Weights of a small mixture-of-experts language model, trained from scratch on English Wikipedia: 1 pick a token.
Below are experts of layer 3 (counted from 0) of a mixture-of-experts language model. Rows are named router (the router's row for the expert), gate (a neuron's input weights, with its number), up (a neuron's input weights, with its number) and show model dimensions 0-127. Each number is 200 + 30 x the weight over its row's rms, rounded and kept within 0 to 999.
Before each expert's rows: a language model's description of what the expert responds to. This comes from a sample of Wikipedia text that the model never trained on.

# expert 8
What it handles: Nouns for administrative units, institutions and groups after of/the, such as County, District, government, University, school, people.
router,183,202,183,186,211,176,227,195,205,248,205,183,192,229,192,190,210,199,237,221,145,228,182,181,206,173,185,247,231,162,175,175,196,245,176,196,210,228,223,187,147,228,220,164,237,183,254,219,256,218,202,143,248,240,196,191,214,196,211,171,209,161,210,226,180,251,182,209,176,202,204,164,174,164,197,190,132,255,187,151,200,186,191,266,206,248,179,207,142,230,226,236,185,168,210,238,229,173,253,161,205,191,171,187,197,163,170,206,153,204,265,197,208,228,221,132,188,209,184,188,203,268,238,147,186,228,223,189
gate1,213,185,185,159,238,193,167,231,203,154,225,188,170,217,178,190,205,202,191,184,153,178,210,208,201,215,204,241,201,240,154,205,220,228,229,189,198,189,232,186,193,231,214,207,261,216,249,176,245,215,135,227,197,149,211,225,249,178,238,215,193,228,186,235,213,232,181,149,219,189,169,193,205,200,145,200,190,173,114,224,205,178,171,242,221,166,218,192,192,219,200,143,157,120,198,269,188,202,197,195,220,222,239,123,222,175,203,161,194,209,214,185,134,215,184,173,206,196,229,188,254,202,243,222,221,165,238,167
up1,212,196,152,174,173,232,172,153,161,144,197,191,181,216,165,207,243,196,219,146,160,202,198,185,247,256,178,248,215,225,201,199,185,173,203,193,192,198,202,227,177,171,189,219,273,181,167,192,199,140,257,216,188,169,188,188,182,197,222,171,225,151,164,221,198,203,169,245,193,186,199,174,185,213,179,219,210,152,148,203,226,217,224,213,188,247,158,160,160,166,228,132,215,201,169,227,191,180,155,218,176,217,193,236,228,189,182,143,167,194,197,230,138,198,224,186,228,164,204,234,168,116,200,208,173,189,159,242
gate2,164,197,200,194,143,141,220,203,178,174,204,154,206,198,250,182,211,227,201,164,205,217,185,218,215,230,210,212,157,250,211,196,214,204,238,218,232,167,219,166,187,174,187,162,221,224,254,249,214,122,201,234,165,254,242,163,166,221,242,225,216,215,225,176,223,157,208,211,197,161,166,189,228,175,217,216,241,164,257,254,179,191,168,185,253,147,207,232,209,230,207,176,202,251,241,244,194,186,209,189,216,189,199,202,171,205,175,188,182,209,207,206,220,250,181,157,225,157,228,211,154,199,151,262,147,191,211,167
up2,201,179,186,136,205,261,150,173,162,187,174,200,200,177,163,171,191,182,152,224,155,207,240,264,255,195,218,167,261,145,167,171,238,183,231,174,165,142,249,187,221,176,171,185,216,219,224,236,212,228,239,245,183,216,191,209,195,194,262,253,161,230,212,196,196,197,215,219,193,182,241,153,142,220,175,168,200,191,239,209,186,188,200,201,207,192,175,209,192,194,264,158,223,184,167,194,164,180,217,221,180,179,177,187,201,216,208,273,158,217,201,201,217,211,213,215,245,230,170,177,214,186,177,225,145,245,198,209

# expert 2
What it handles: LaTeX and formula symbols such as =, \, _{, ^{, $, }, in math and chemical strings, also v. in case names.
router,241,179,175,188,200,161,209,187,163,227,205,221,189,160,222,219,224,185,184,234,213,168,149,231,211,162,214,231,243,230,152,222,150,184,199,205,235,221,247,209,147,250,213,209,247,214,209,234,212,254,186,219,228,219,204,126,188,147,203,166,236,185,219,189,221,198,195,248,150,150,195,194,220,183,255,197,200,203,224,129,152,215,192,223,193,208,179,204,175,220,207,194,165,191,181,201,199,192,190,150,254,240,223,194,242,246,163,201,138,182,252,172,198,230,225,196,214,217,195,185,171,205,223,172,147,259,244,224
gate1,219,190,174,197,244,181,142,195,174,172,213,117,196,201,157,165,249,193,195,226,215,177,200,192,149,206,180,256,225,196,218,194,185,200,171,167,189,205,189,208,181,226,160,191,213,183,159,225,233,215,210,217,233,206,197,236,206,206,191,122,155,198,255,189,209,262,219,171,190,219,185,193,174,239,197,213,197,165,241,208,226,259,180,212,173,172,196,195,216,224,204,152,260,148,174,178,171,220,148,168,245,238,234,214,174,216,170,170,206,275,202,196,216,181,172,185,198,209,228,240,231,157,217,164,170,166,244,257
up1,154,219,192,190,201,180,210,217,192,145,208,174,203,177,190,238,224,230,170,168,191,165,246,206,267,256,214,227,185,218,168,199,244,205,133,204,132,202,212,205,199,219,254,203,273,208,239,225,219,196,206,195,234,181,130,158,182,190,201,213,206,206,213,215,191,186,224,200,203,160,172,294,203,151,220,217,183,186,183,191,244,188,205,235,172,172,185,213,188,237,128,195,204,164,186,229,206,201,157,208,216,246,161,259,171,201,236,211,230,207,185,178,201,169,235,165,200,170,162,219,199,138,178,214,222,199,159,231
gate2,209,171,196,233,168,180,229,136,137,180,238,248,222,180,223,218,204,245,219,141,139,217,193,213,222,183,201,192,260,206,202,181,208,171,199,215,222,227,259,190,263,193,216,241,235,183,178,260,167,161,199,219,226,199,225,194,185,201,198,196,252,157,233,184,200,186,134,202,154,140,200,198,153,244,208,167,171,196,194,218,133,201,193,174,205,173,216,175,163,199,203,170,175,237,220,223,203,146,186,210,168,254,201,188,185,195,187,178,182,205,208,168,195,182,219,226,223,155,244,195,174,182,180,207,199,208,228,284
up2,152,182,204,166,185,220,240,171,196,220,221,187,146,191,182,141,239,171,185,161,202,178,190,246,205,202,171,169,169,220,213,241,185,150,230,158,212,222,162,232,198,229,231,193,208,201,164,227,166,234,190,231,207,215,224,175,208,224,175,208,221,141,214,166,201,221,174,186,208,182,205,188,270,164,200,214,271,212,271,214,187,221,183,214,204,183,244,184,134,238,242,236,190,202,180,170,217,185,207,258,181,243,182,254,154,246,161,211,182,184,212,197,200,181,133,237,192,198,151,231,220,227,219,248,232,175,233,209

# expert 9
What it handles: Sports vocabulary in tables, lists and results sections, such as Team, League, season, Championship, Cup, World, medal, game.
router,194,219,215,162,211,208,202,138,185,211,251,194,158,183,198,154,186,169,193,225,243,215,194,211,206,111,181,220,216,185,195,217,202,191,187,177,242,192,182,222,182,261,210,153,205,213,270,250,210,218,171,187,212,201,200,220,198,199,211,188,195,175,176,145,200,273,233,240,202,214,218,250,230,185,199,181,176,166,233,200,166,165,211,258,164,242,171,240,150,199,252,206,181,185,176,177,184,201,181,114,243,156,199,217,223,205,173,219,213,156,184,190,251,248,238,157,210,197,195,192,223,233,241,183,194,244,207,181
gate1,162,208,223,168,277,205,217,185,184,232,208,142,219,223,205,190,174,212,164,202,131,194,233,144,212,172,254,198,190,240,242,229,174,160,196,247,187,172,227,133,149,223,196,207,192,189,187,173,199,192,173,194,237,173,201,186,221,214,208,269,239,183,202,194,234,217,214,196,237,167,171,181,211,208,225,199,226,208,159,265,172,197,228,257,165,221,171,216,222,194,169,184,187,231,162,212,180,175,208,189,186,279,173,203,184,147,180,167,232,205,210,234,195,231,172,180,170,265,212,226,206,214,177,143,185,192,250,220
up1,155,231,216,168,218,227,213,263,148,178,157,139,169,190,233,249,202,216,182,196,258,209,233,208,166,226,206,243,163,188,202,207,175,207,147,185,231,157,208,220,216,227,136,211,215,190,247,231,245,199,231,156,214,187,229,196,194,199,184,239,163,200,178,206,245,197,203,231,184,173,234,219,200,159,201,228,208,191,183,237,177,242,176,178,222,149,241,223,270,205,182,172,205,178,192,204,231,193,208,167,197,244,193,216,139,190,207,209,267,185,184,189,219,216,177,239,269,195,206,182,244,203,253,184,161,178,152,172
gate2,223,143,233,205,245,206,171,217,225,174,182,174,234,171,211,165,223,162,172,202,189,182,245,239,170,205,212,210,168,168,204,246,236,212,202,219,190,147,164,274,175,203,145,196,239,220,171,187,178,181,238,160,183,190,155,241,164,166,224,221,229,196,198,198,190,224,183,218,220,141,219,179,200,242,167,144,150,152,166,229,175,189,189,179,175,229,228,195,183,206,159,196,183,180,181,233,222,193,209,202,199,196,120,192,176,177,224,242,209,260,194,214,214,186,158,192,141,138,201,175,269,208,215,204,218,222,202,162
up2,187,206,234,176,240,243,175,215,174,184,227,205,191,210,206,150,187,165,234,206,176,161,202,232,184,221,227,214,159,278,212,199,181,200,214,189,175,193,177,268,247,193,176,175,186,183,223,211,182,178,200,233,167,158,160,223,192,136,187,207,215,137,235,216,218,209,195,185,228,199,261,182,173,173,206,172,191,228,213,208,193,214,183,237,208,199,231,209,246,240,195,256,189,254,205,206,175,164,214,190,172,244,160,169,220,238,225,196,252,258,246,138,219,250,206,173,237,199,201,205,230,139,139,224,225,161,229,219

# expert 10
What it handles: Pronouns, auxiliaries and adverbs in biographical narrative, mostly after commas or and, such as he, had, it, soon, also, first.
router,181,225,201,231,217,191,205,173,145,212,225,200,219,160,194,182,225,188,190,236,168,199,167,254,211,174,211,200,153,188,213,251,207,183,200,173,211,220,225,202,206,189,198,207,249,217,248,246,223,161,198,200,235,228,183,164,191,197,202,186,195,134,164,181,207,239,277,186,141,173,235,225,194,208,223,211,168,202,190,116,173,241,202,248,205,207,174,174,183,209,224,243,138,155,214,243,201,205,224,180,245,170,172,159,176,163,180,190,184,219,219,190,297,214,184,176,179,212,150,180,219,231,260,212,175,210,245,210
gate1,177,172,211,189,234,191,195,197,170,194,283,219,247,155,238,211,192,98,195,130,193,201,180,218,210,226,224,243,247,280,270,218,172,196,209,191,196,203,179,196,198,155,177,168,191,195,190,152,186,222,229,219,232,197,193,174,245,205,194,221,147,201,195,207,235,250,192,182,196,233,217,188,160,210,163,196,161,225,221,252,200,218,236,200,213,189,189,199,215,195,182,153,243,201,224,262,162,207,196,224,169,187,178,203,144,183,233,193,174,211,184,194,165,194,185,169,223,179,209,143,213,210,169,223,187,197,168,265
up1,183,197,233,194,185,199,185,209,206,188,244,152,162,193,183,185,208,154,207,189,226,219,190,146,249,145,220,242,229,217,189,270,143,168,174,189,215,194,193,137,168,234,232,181,241,187,226,195,237,160,173,211,197,219,176,162,229,174,214,122,170,247,213,221,214,212,220,201,217,188,207,203,204,212,246,228,227,214,161,270,211,263,182,211,166,159,226,195,152,204,205,168,196,202,237,207,171,234,233,236,184,231,204,263,139,186,199,246,179,215,246,200,173,211,177,197,257,223,230,194,203,176,186,207,174,163,190,160
gate2,172,213,237,183,222,207,207,229,191,194,191,149,215,162,242,125,189,183,209,182,227,194,216,223,214,241,251,217,179,225,237,237,198,183,225,210,208,233,241,228,194,201,236,152,236,149,199,244,191,208,154,266,213,204,197,275,220,221,254,197,216,206,194,209,218,187,216,132,199,257,143,222,152,233,141,206,235,197,160,223,176,159,185,181,221,187,226,207,199,198,247,207,232,223,210,169,188,177,218,169,194,197,197,184,229,218,205,202,216,194,202,214,206,227,169,194,170,218,233,112,259,218,224,243,254,232,196,198
up2,160,209,188,142,218,237,156,197,153,173,197,147,223,241,191,225,149,213,199,165,233,229,230,207,229,180,178,200,215,190,179,200,171,176,188,186,185,253,187,244,252,170,130,151,212,249,206,180,184,213,234,239,189,182,194,227,220,240,215,169,165,236,197,171,216,201,218,168,161,205,197,215,227,249,213,195,164,156,153,179,208,190,154,167,199,207,221,189,194,208,282,219,155,154,154,168,190,201,224,224,220,230,192,243,182,199,207,225,154,212,242,210,138,170,214,129,186,223,203,233,228,208,185,214,171,156,208,207

# expert 1
What it handles: Mid-word pieces inside proper names and foreign or rare words, such as os in Colosio, ri in Expérience, az, x, ian.
router,224,229,228,188,249,156,170,155,218,199,243,194,219,176,200,176,241,147,201,264,209,223,165,195,247,203,170,197,233,239,192,149,168,240,174,217,200,225,244,186,215,205,170,174,217,179,194,231,241,208,169,178,203,223,214,213,171,238,260,193,249,217,185,204,199,198,216,199,175,110,217,182,198,172,155,179,200,207,210,220,192,212,150,231,190,194,164,208,212,175,185,174,169,178,158,222,294,228,230,175,195,240,186,203,220,247,215,189,132,166,185,162,216,210,170,155,199,228,150,182,179,229,235,178,220,178,230,237
gate0,209,242,195,221,201,192,155,134,207,173,249,251,142,231,249,180,228,200,168,191,221,197,197,186,270,238,209,218,205,169,251,178,202,209,133,225,193,171,200,197,132,188,166,201,253,171,205,220,170,222,228,203,179,178,206,231,206,194,200,259,201,226,161,205,159,177,221,262,192,164,208,169,244,162,186,233,209,142,198,212,129,171,212,271,206,198,241,199,245,240,195,190,220,184,223,212,256,212,225,171,180,179,225,202,173,229,179,195,174,192,193,232,191,216,173,159,189,213,213,213,191,217,247,189,225,194,243,219
up0,183,181,197,225,172,212,226,190,236,220,187,162,214,164,184,159,239,182,175,196,231,204,220,185,164,196,201,254,228,166,210,226,233,235,123,178,267,185,186,191,266,236,213,254,134,208,210,276,170,249,162,214,197,222,149,194,204,181,171,220,192,166,212,140,177,219,209,261,166,187,185,162,188,243,203,154,192,186,177,193,173,260,238,153,221,263,205,244,194,175,228,199,164,209,214,192,207,219,198,202,211,243,194,223,243,218,189,190,208,184,146,189,188,224,226,190,200,174,201,209,165,228,174,154,189,165,210,198
gate1,201,179,143,241,224,236,171,204,204,162,204,224,204,213,146,142,207,265,213,217,266,214,225,243,254,189,185,249,160,251,173,164,211,203,184,194,194,218,210,225,196,168,218,173,206,213,187,200,242,176,202,212,200,247,206,237,184,246,240,206,217,203,173,188,165,155,155,236,174,163,210,219,200,207,146,216,198,183,179,181,187,207,215,243,211,229,220,206,265,138,236,167,141,175,216,196,144,155,243,155,165,195,228,155,223,221,140,217,160,204,207,182,232,178,199,198,167,208,213,213,245,217,225,192,200,189,169,169
up1,200,147,244,192,207,199,197,168,258,161,241,203,213,178,172,204,228,134,178,261,165,208,185,178,199,203,207,219,196,157,182,217,226,246,176,237,172,181,192,162,184,154,187,195,279,229,218,193,202,173,202,183,150,190,233,206,159,172,177,209,228,205,152,179,277,223,190,222,149,205,182,151,208,196,265,180,255,234,189,173,208,176,168,192,140,209,204,198,213,198,170,163,190,180,165,237,218,209,219,191,231,239,144,192,206,188,234,214,241,204,187,214,194,180,227,161,230,231,244,163,204,164,149,214,217,178,233,168

# expert 13
What it handles: Single letters and short syllables inside names and rare words, such as ur in Asshur, Broadhurst, centurion, plus h, m, f, ol.
router,144,171,205,185,209,167,189,211,251,196,182,289,186,211,235,145,215,200,218,246,189,143,141,196,193,226,200,224,177,166,234,177,145,251,181,188,157,172,210,237,191,177,189,208,216,188,218,204,221,197,195,143,241,200,207,208,191,196,225,156,208,160,217,234,259,181,172,175,202,190,192,272,180,223,223,216,147,239,184,204,183,178,218,240,208,178,238,198,186,198,231,220,171,150,142,257,176,164,193,164,210,223,211,211,184,152,236,231,205,191,209,198,248,243,193,152,208,201,192,204,225,235,246,213,163,229,203,240
gate0,177,146,199,191,191,189,158,179,151,273,210,130,213,169,120,190,207,209,170,205,192,182,238,217,202,254,234,168,166,202,243,264,212,247,213,197,179,187,203,199,196,204,200,207,106,182,267,208,204,252,229,238,221,196,221,181,244,201,192,225,220,174,220,208,179,204,229,188,265,201,172,202,204,202,214,197,155,231,150,173,217,248,180,167,236,215,199,186,206,270,199,187,170,205,208,213,218,178,193,214,153,180,175,222,163,214,223,173,163,217,187,187,162,223,198,224,226,251,218,214,233,173,210,209,185,229,193,244
up0,252,217,186,201,223,253,166,190,199,188,204,216,201,216,164,217,215,189,210,163,208,205,213,187,203,194,211,239,156,160,169,239,194,168,205,191,185,241,207,248,208,173,201,185,204,163,251,175,181,185,223,168,179,199,217,218,191,233,212,160,145,202,238,175,221,211,196,222,244,181,205,201,267,179,106,138,222,224,176,209,199,234,204,187,209,267,211,112,222,260,220,213,151,164,182,161,229,202,242,186,200,199,213,152,202,176,186,155,154,203,235,225,181,214,225,137,169,227,217,209,201,174,230,251,198,159,185,174
gate1,232,230,203,184,208,178,224,161,204,245,119,187,254,176,224,210,219,156,180,171,142,187,242,248,194,250,146,227,211,264,210,198,175,173,181,181,235,182,155,269,182,140,216,176,180,139,150,181,222,194,200,193,185,201,231,193,225,204,206,243,181,215,222,164,226,211,233,210,207,157,218,214,173,165,210,180,166,230,218,216,188,245,182,203,194,205,220,187,158,187,197,216,199,226,174,231,205,222,226,202,175,191,204,207,205,131,201,177,178,211,157,211,175,207,182,252,249,230,153,201,192,155,186,215,269,201,162,154
up1,200,193,231,153,205,147,209,184,187,179,187,207,153,186,145,202,201,199,242,204,247,196,195,241,148,188,192,250,222,208,218,210,163,192,162,229,187,203,213,198,191,190,208,218,142,220,230,234,219,196,171,235,258,212,194,194,200,181,222,200,140,176,224,233,210,231,162,193,159,250,193,230,164,221,158,199,195,155,180,168,257,203,150,269,186,219,204,177,111,191,187,158,176,203,209,208,204,237,221,220,193,235,208,166,206,226,264,217,175,204,176,235,150,183,232,214,175,191,269,189,235,186,136,231,208,195,158,184

# expert 12
What it handles: Opening capital letter pieces of proper names and titles, such as H, G, Ch, Sh, Th, in tables and credit lists.
router,242,216,258,212,195,143,144,175,183,270,221,221,223,171,199,175,226,202,186,196,150,181,123,215,190,178,240,166,255,167,179,246,170,235,188,224,264,231,166,220,193,212,208,169,162,163,205,249,247,217,180,214,220,209,212,183,182,170,179,210,268,175,193,177,245,230,218,196,170,168,252,263,253,226,249,226,160,186,198,183,194,201,189,228,180,185,181,207,168,164,198,196,194,192,180,192,222,176,238,181,237,191,194,159,213,190,158,201,163,180,209,188,206,209,186,178,189,219,160,190,243,241,194,203,176,215,246,249
gate0,240,182,199,184,175,182,181,144,191,157,171,221,246,246,199,275,225,230,180,210,171,209,170,224,197,222,209,190,146,149,193,116,192,220,185,165,212,135,176,230,160,192,153,180,150,215,195,250,216,205,218,218,211,211,215,210,202,229,164,220,207,151,206,211,192,244,227,175,199,198,207,226,216,195,210,233,169,257,175,194,220,175,194,192,184,184,259,158,196,201,153,217,176,149,159,205,201,195,199,255,186,226,199,226,210,207,171,147,225,149,228,207,205,261,179,218,180,159,237,201,147,176,139,213,177,224,225,206
up0,203,252,201,172,200,218,182,239,211,195,220,203,206,179,183,208,214,187,230,222,199,163,236,207,204,244,191,210,188,143,198,230,226,178,202,194,227,213,233,193,233,193,167,196,181,234,213,207,206,213,132,203,242,217,179,217,202,202,225,221,183,238,169,216,163,229,208,206,207,177,255,230,237,215,218,178,251,236,183,135,254,164,216,229,220,181,180,167,165,197,189,232,240,145,218,210,170,173,205,248,226,162,151,175,132,205,239,207,161,176,113,183,197,185,175,185,246,202,261,205,186,279,244,221,213,152,182,242
gate1,213,216,202,208,197,171,216,248,161,195,165,226,202,204,179,222,192,243,200,169,198,247,181,258,192,217,220,198,212,237,194,230,219,192,176,230,221,205,150,145,172,210,223,212,240,188,194,237,187,256,86,174,196,203,214,235,223,205,208,245,223,223,237,187,207,223,196,136,200,185,256,187,227,260,215,166,201,201,163,172,195,161,176,243,258,199,223,196,160,213,213,222,205,169,164,197,198,219,212,133,168,214,235,151,203,193,171,229,179,242,208,170,236,252,181,182,212,141,219,217,197,154,183,197,197,252,223,217
up1,250,227,199,222,188,172,217,195,162,170,228,156,203,185,224,201,220,218,163,292,131,225,230,197,194,235,162,140,167,178,149,237,213,183,207,276,159,235,190,193,250,228,224,209,171,176,260,233,179,188,219,188,227,214,154,194,191,220,250,158,207,214,196,225,232,249,236,195,205,205,240,170,167,192,166,226,188,178,181,171,205,183,246,178,199,156,209,135,191,170,170,200,178,232,201,175,216,209,226,248,212,184,212,190,196,201,218,221,197,245,173,223,205,165,181,156,208,203,190,174,191,209,227,241,186,273,225,198

# expert 15
What it handles: Line breaks, paragraph breaks, table pipes and list dashes that end or begin rows in infoboxes, tables and bullet lists.
router,183,185,251,196,232,186,202,184,185,211,227,201,229,195,179,198,197,189,205,214,156,133,199,231,177,184,226,210,217,204,124,213,126,247,193,193,214,228,226,194,152,192,231,199,194,191,236,195,211,203,241,194,215,189,195,204,164,144,227,191,225,150,239,211,197,242,236,246,138,222,206,242,259,157,182,233,132,199,224,184,171,194,205,213,154,231,209,211,200,166,211,241,190,173,229,211,207,200,250,146,226,193,208,217,250,184,169,196,141,186,201,122,209,225,228,140,220,200,165,183,196,224,180,194,193,255,212,249
gate1,181,233,148,198,148,216,206,183,162,204,153,140,195,132,166,166,205,242,169,233,190,133,215,189,231,199,236,214,215,209,155,215,215,144,234,230,226,191,220,224,217,186,198,208,216,201,170,240,223,220,214,153,160,247,245,194,213,163,178,210,192,188,165,196,226,235,155,194,173,202,194,232,199,177,187,195,140,216,249,235,166,215,173,194,205,201,242,222,162,204,157,254,181,213,93,232,218,203,224,210,163,209,224,253,225,197,179,183,195,168,222,178,192,231,175,144,225,182,220,197,191,208,178,168,222,230,225,186
up1,121,249,191,218,188,215,180,203,192,146,236,218,185,226,168,214,214,227,224,177,246,222,173,233,192,200,205,176,211,148,213,163,181,291,177,247,204,207,156,166,171,253,191,222,212,194,185,137,192,245,190,195,241,198,151,202,224,225,205,168,187,231,254,184,174,214,215,193,280,195,176,222,168,237,185,188,199,184,195,197,183,189,185,239,218,215,190,238,229,226,234,211,196,198,198,202,216,182,173,235,237,245,234,193,189,181,171,237,208,203,214,200,203,199,231,216,233,210,142,268,128,149,203,213,213,231,222,247
gate2,109,173,230,186,211,187,153,229,201,220,188,213,208,181,125,180,200,223,186,264,225,175,204,188,234,207,202,217,191,179,198,264,175,207,161,225,172,233,144,157,201,152,236,207,132,248,185,234,160,222,173,208,230,180,197,247,228,185,232,217,152,223,171,195,235,212,204,197,228,201,152,258,183,235,235,197,254,193,185,208,225,204,216,210,242,236,147,181,179,182,187,205,198,139,241,224,205,192,153,219,206,204,171,254,178,175,200,225,242,214,199,162,176,201,177,228,215,242,160,184,198,184,213,202,219,239,185,182
up2,181,205,174,181,211,179,211,192,187,210,185,171,224,193,190,230,171,197,183,237,197,213,211,207,172,203,264,240,160,205,204,171,199,248,195,217,191,212,292,184,151,202,153,228,198,197,211,192,224,199,225,205,193,160,191,181,210,251,185,134,199,211,200,182,222,236,228,194,129,251,225,237,170,164,238,146,181,216,216,218,233,199,217,249,158,242,153,181,214,224,191,245,176,201,163,253,215,196,192,205,226,227,216,216,207,205,226,216,171,119,181,210,204,192,198,247,199,140,240,159,224,166,270,257,164,181,197,170

# expert 5
What it handles: Raw byte pieces of Chinese, Thai and Greek characters, plus Latinate word starts like con, ex, pre, acc, determ, challeng.
router,177,226,173,215,226,183,145,177,134,237,223,255,215,202,196,181,227,226,192,203,204,217,160,230,237,191,198,200,249,196,185,219,169,167,187,225,213,204,229,163,183,170,263,228,189,234,262,263,198,225,215,136,198,260,166,141,245,213,246,199,187,161,195,186,229,246,188,205,213,192,215,199,203,228,216,242,188,206,190,202,154,165,179,195,132,215,158,189,148,174,187,182,165,197,247,272,201,213,193,206,224,195,200,190,256,195,162,203,164,220,212,210,217,170,237,180,208,216,167,165,220,252,217,166,175,188,211,242
gate0,198,229,138,207,196,205,167,129,225,188,229,195,176,221,188,231,179,258,138,234,144,171,177,194,186,175,232,200,163,177,257,195,167,181,188,245,166,235,223,258,160,176,239,184,176,177,237,271,179,212,188,211,172,208,201,181,180,189,207,207,169,212,205,214,208,207,220,205,159,221,231,172,222,213,213,195,178,254,196,171,219,268,220,168,229,223,174,206,199,208,170,210,183,172,243,227,234,202,173,180,234,218,242,229,193,114,162,226,220,171,190,221,213,206,193,223,233,227,174,152,185,139,224,200,227,191,259,186
up0,253,190,192,212,201,230,162,268,177,257,196,219,239,256,239,210,185,232,179,187,194,209,215,206,209,234,226,159,229,241,170,214,179,231,226,214,215,150,141,168,219,224,221,172,196,252,220,276,226,245,231,215,219,200,229,247,201,208,187,229,165,208,203,179,230,230,202,151,197,154,223,193,174,219,199,235,175,147,150,201,190,162,234,207,172,218,171,231,245,217,235,192,199,159,223,183,216,221,224,196,246,223,217,153,150,207,188,178,254,186,236,241,209,192,206,199,176,191,178,223,226,209,256,245,158,158,219,214
gate1,196,204,157,236,209,213,151,203,198,210,230,211,249,222,196,208,256,166,167,230,215,249,188,143,209,208,141,189,180,165,230,202,214,262,176,195,217,199,181,134,160,213,215,203,215,184,208,209,164,159,199,180,223,250,188,213,224,236,241,266,225,250,197,181,248,231,241,225,185,188,206,222,161,198,213,238,188,175,229,235,213,188,151,254,186,232,201,214,208,211,157,161,163,215,199,204,195,208,199,225,250,147,193,226,236,239,175,201,250,209,188,195,231,184,241,193,233,143,215,220,194,186,200,237,172,251,224,274
up1,210,220,242,186,196,232,226,249,204,216,226,219,217,181,215,216,167,160,189,225,199,184,159,198,201,206,205,186,204,180,176,199,151,183,179,185,214,218,176,183,249,156,275,209,198,219,214,231,195,265,217,193,206,143,229,193,174,164,225,164,182,206,251,229,207,160,238,158,195,161,279,195,177,237,220,191,198,186,219,241,155,221,225,156,172,227,143,197,216,167,190,242,218,187,246,259,193,185,227,168,210,197,191,225,143,260,228,200,168,215,148,240,207,219,193,174,189,201,251,151,244,166,176,179,256,184,212,210

# expert 0
What it handles: Prepositions and linking words such as of, in the, for, by, plus verb-final -ing pieces like empower-ing, sting-ing, Rest-ing.
router,243,142,190,229,220,183,155,190,228,276,171,176,240,172,242,197,188,143,259,198,213,188,187,263,248,181,191,187,193,168,184,244,140,219,169,218,192,226,221,253,192,263,248,149,179,209,195,206,209,186,210,177,198,227,169,178,206,210,179,213,168,134,181,189,194,219,224,227,178,135,191,224,236,191,218,221,194,185,194,220,172,189,200,215,178,199,213,193,176,217,205,233,151,161,158,207,226,242,216,159,256,159,180,221,223,226,201,178,170,181,224,194,232,228,211,179,162,226,235,145,176,191,217,163,187,228,255,176
gate1,230,180,244,232,190,181,263,178,187,229,190,202,266,210,215,234,216,207,223,200,217,205,194,229,183,213,196,156,216,162,252,231,217,233,169,183,236,197,222,201,286,170,168,204,193,202,199,182,199,227,216,216,200,190,239,261,151,205,146,181,180,222,222,211,239,150,238,187,196,197,209,193,150,161,239,211,202,166,215,230,199,207,207,259,198,226,229,216,185,182,239,210,222,232,247,212,267,188,227,185,206,242,140,184,159,123,215,221,213,127,179,217,226,197,195,228,200,181,247,211,216,167,231,232,237,166,179,212
up1,202,186,204,214,215,212,221,172,190,231,183,184,154,249,180,195,129,208,186,178,222,242,229,217,219,186,237,167,173,190,174,185,162,221,237,172,161,233,188,291,217,210,189,187,269,205,161,190,151,243,176,156,218,208,187,204,218,251,230,173,233,171,142,221,178,152,219,240,222,228,160,226,151,271,229,183,188,243,217,184,191,235,249,195,212,198,197,199,137,183,207,174,197,205,209,173,232,198,214,143,184,179,209,198,207,209,168,238,252,183,221,259,243,199,203,209,246,194,200,208,225,186,203,144,176,192,195,185
gate2,166,161,199,193,135,178,192,211,248,226,214,177,209,155,198,185,199,186,161,195,161,220,201,132,250,207,219,223,233,164,179,191,207,174,183,221,147,228,204,219,211,164,185,176,203,209,202,254,220,125,169,211,222,230,200,195,198,261,164,189,160,205,225,240,212,183,182,186,185,230,244,164,213,172,186,182,192,175,141,197,245,195,186,239,156,237,180,218,226,179,152,192,240,233,247,214,184,179,240,228,154,169,204,187,192,234,250,236,121,138,227,211,141,235,200,178,203,182,171,218,178,189,183,173,225,208,188,192
up2,222,239,242,224,147,198,218,191,188,255,213,177,196,183,224,216,205,224,253,210,139,236,185,199,210,139,241,234,174,203,207,201,180,181,243,186,173,125,215,235,160,176,183,147,167,240,181,186,245,189,151,139,190,150,175,213,194,178,238,182,217,207,196,168,206,197,217,169,199,262,255,218,197,208,186,146,214,164,154,193,211,247,180,262,208,254,202,207,220,181,226,236,280,195,247,227,182,171,185,218,239,226,221,192,203,194,210,211,202,181,219,224,214,229,224,182,207,208,221,198,192,126,196,211,215,185,213,190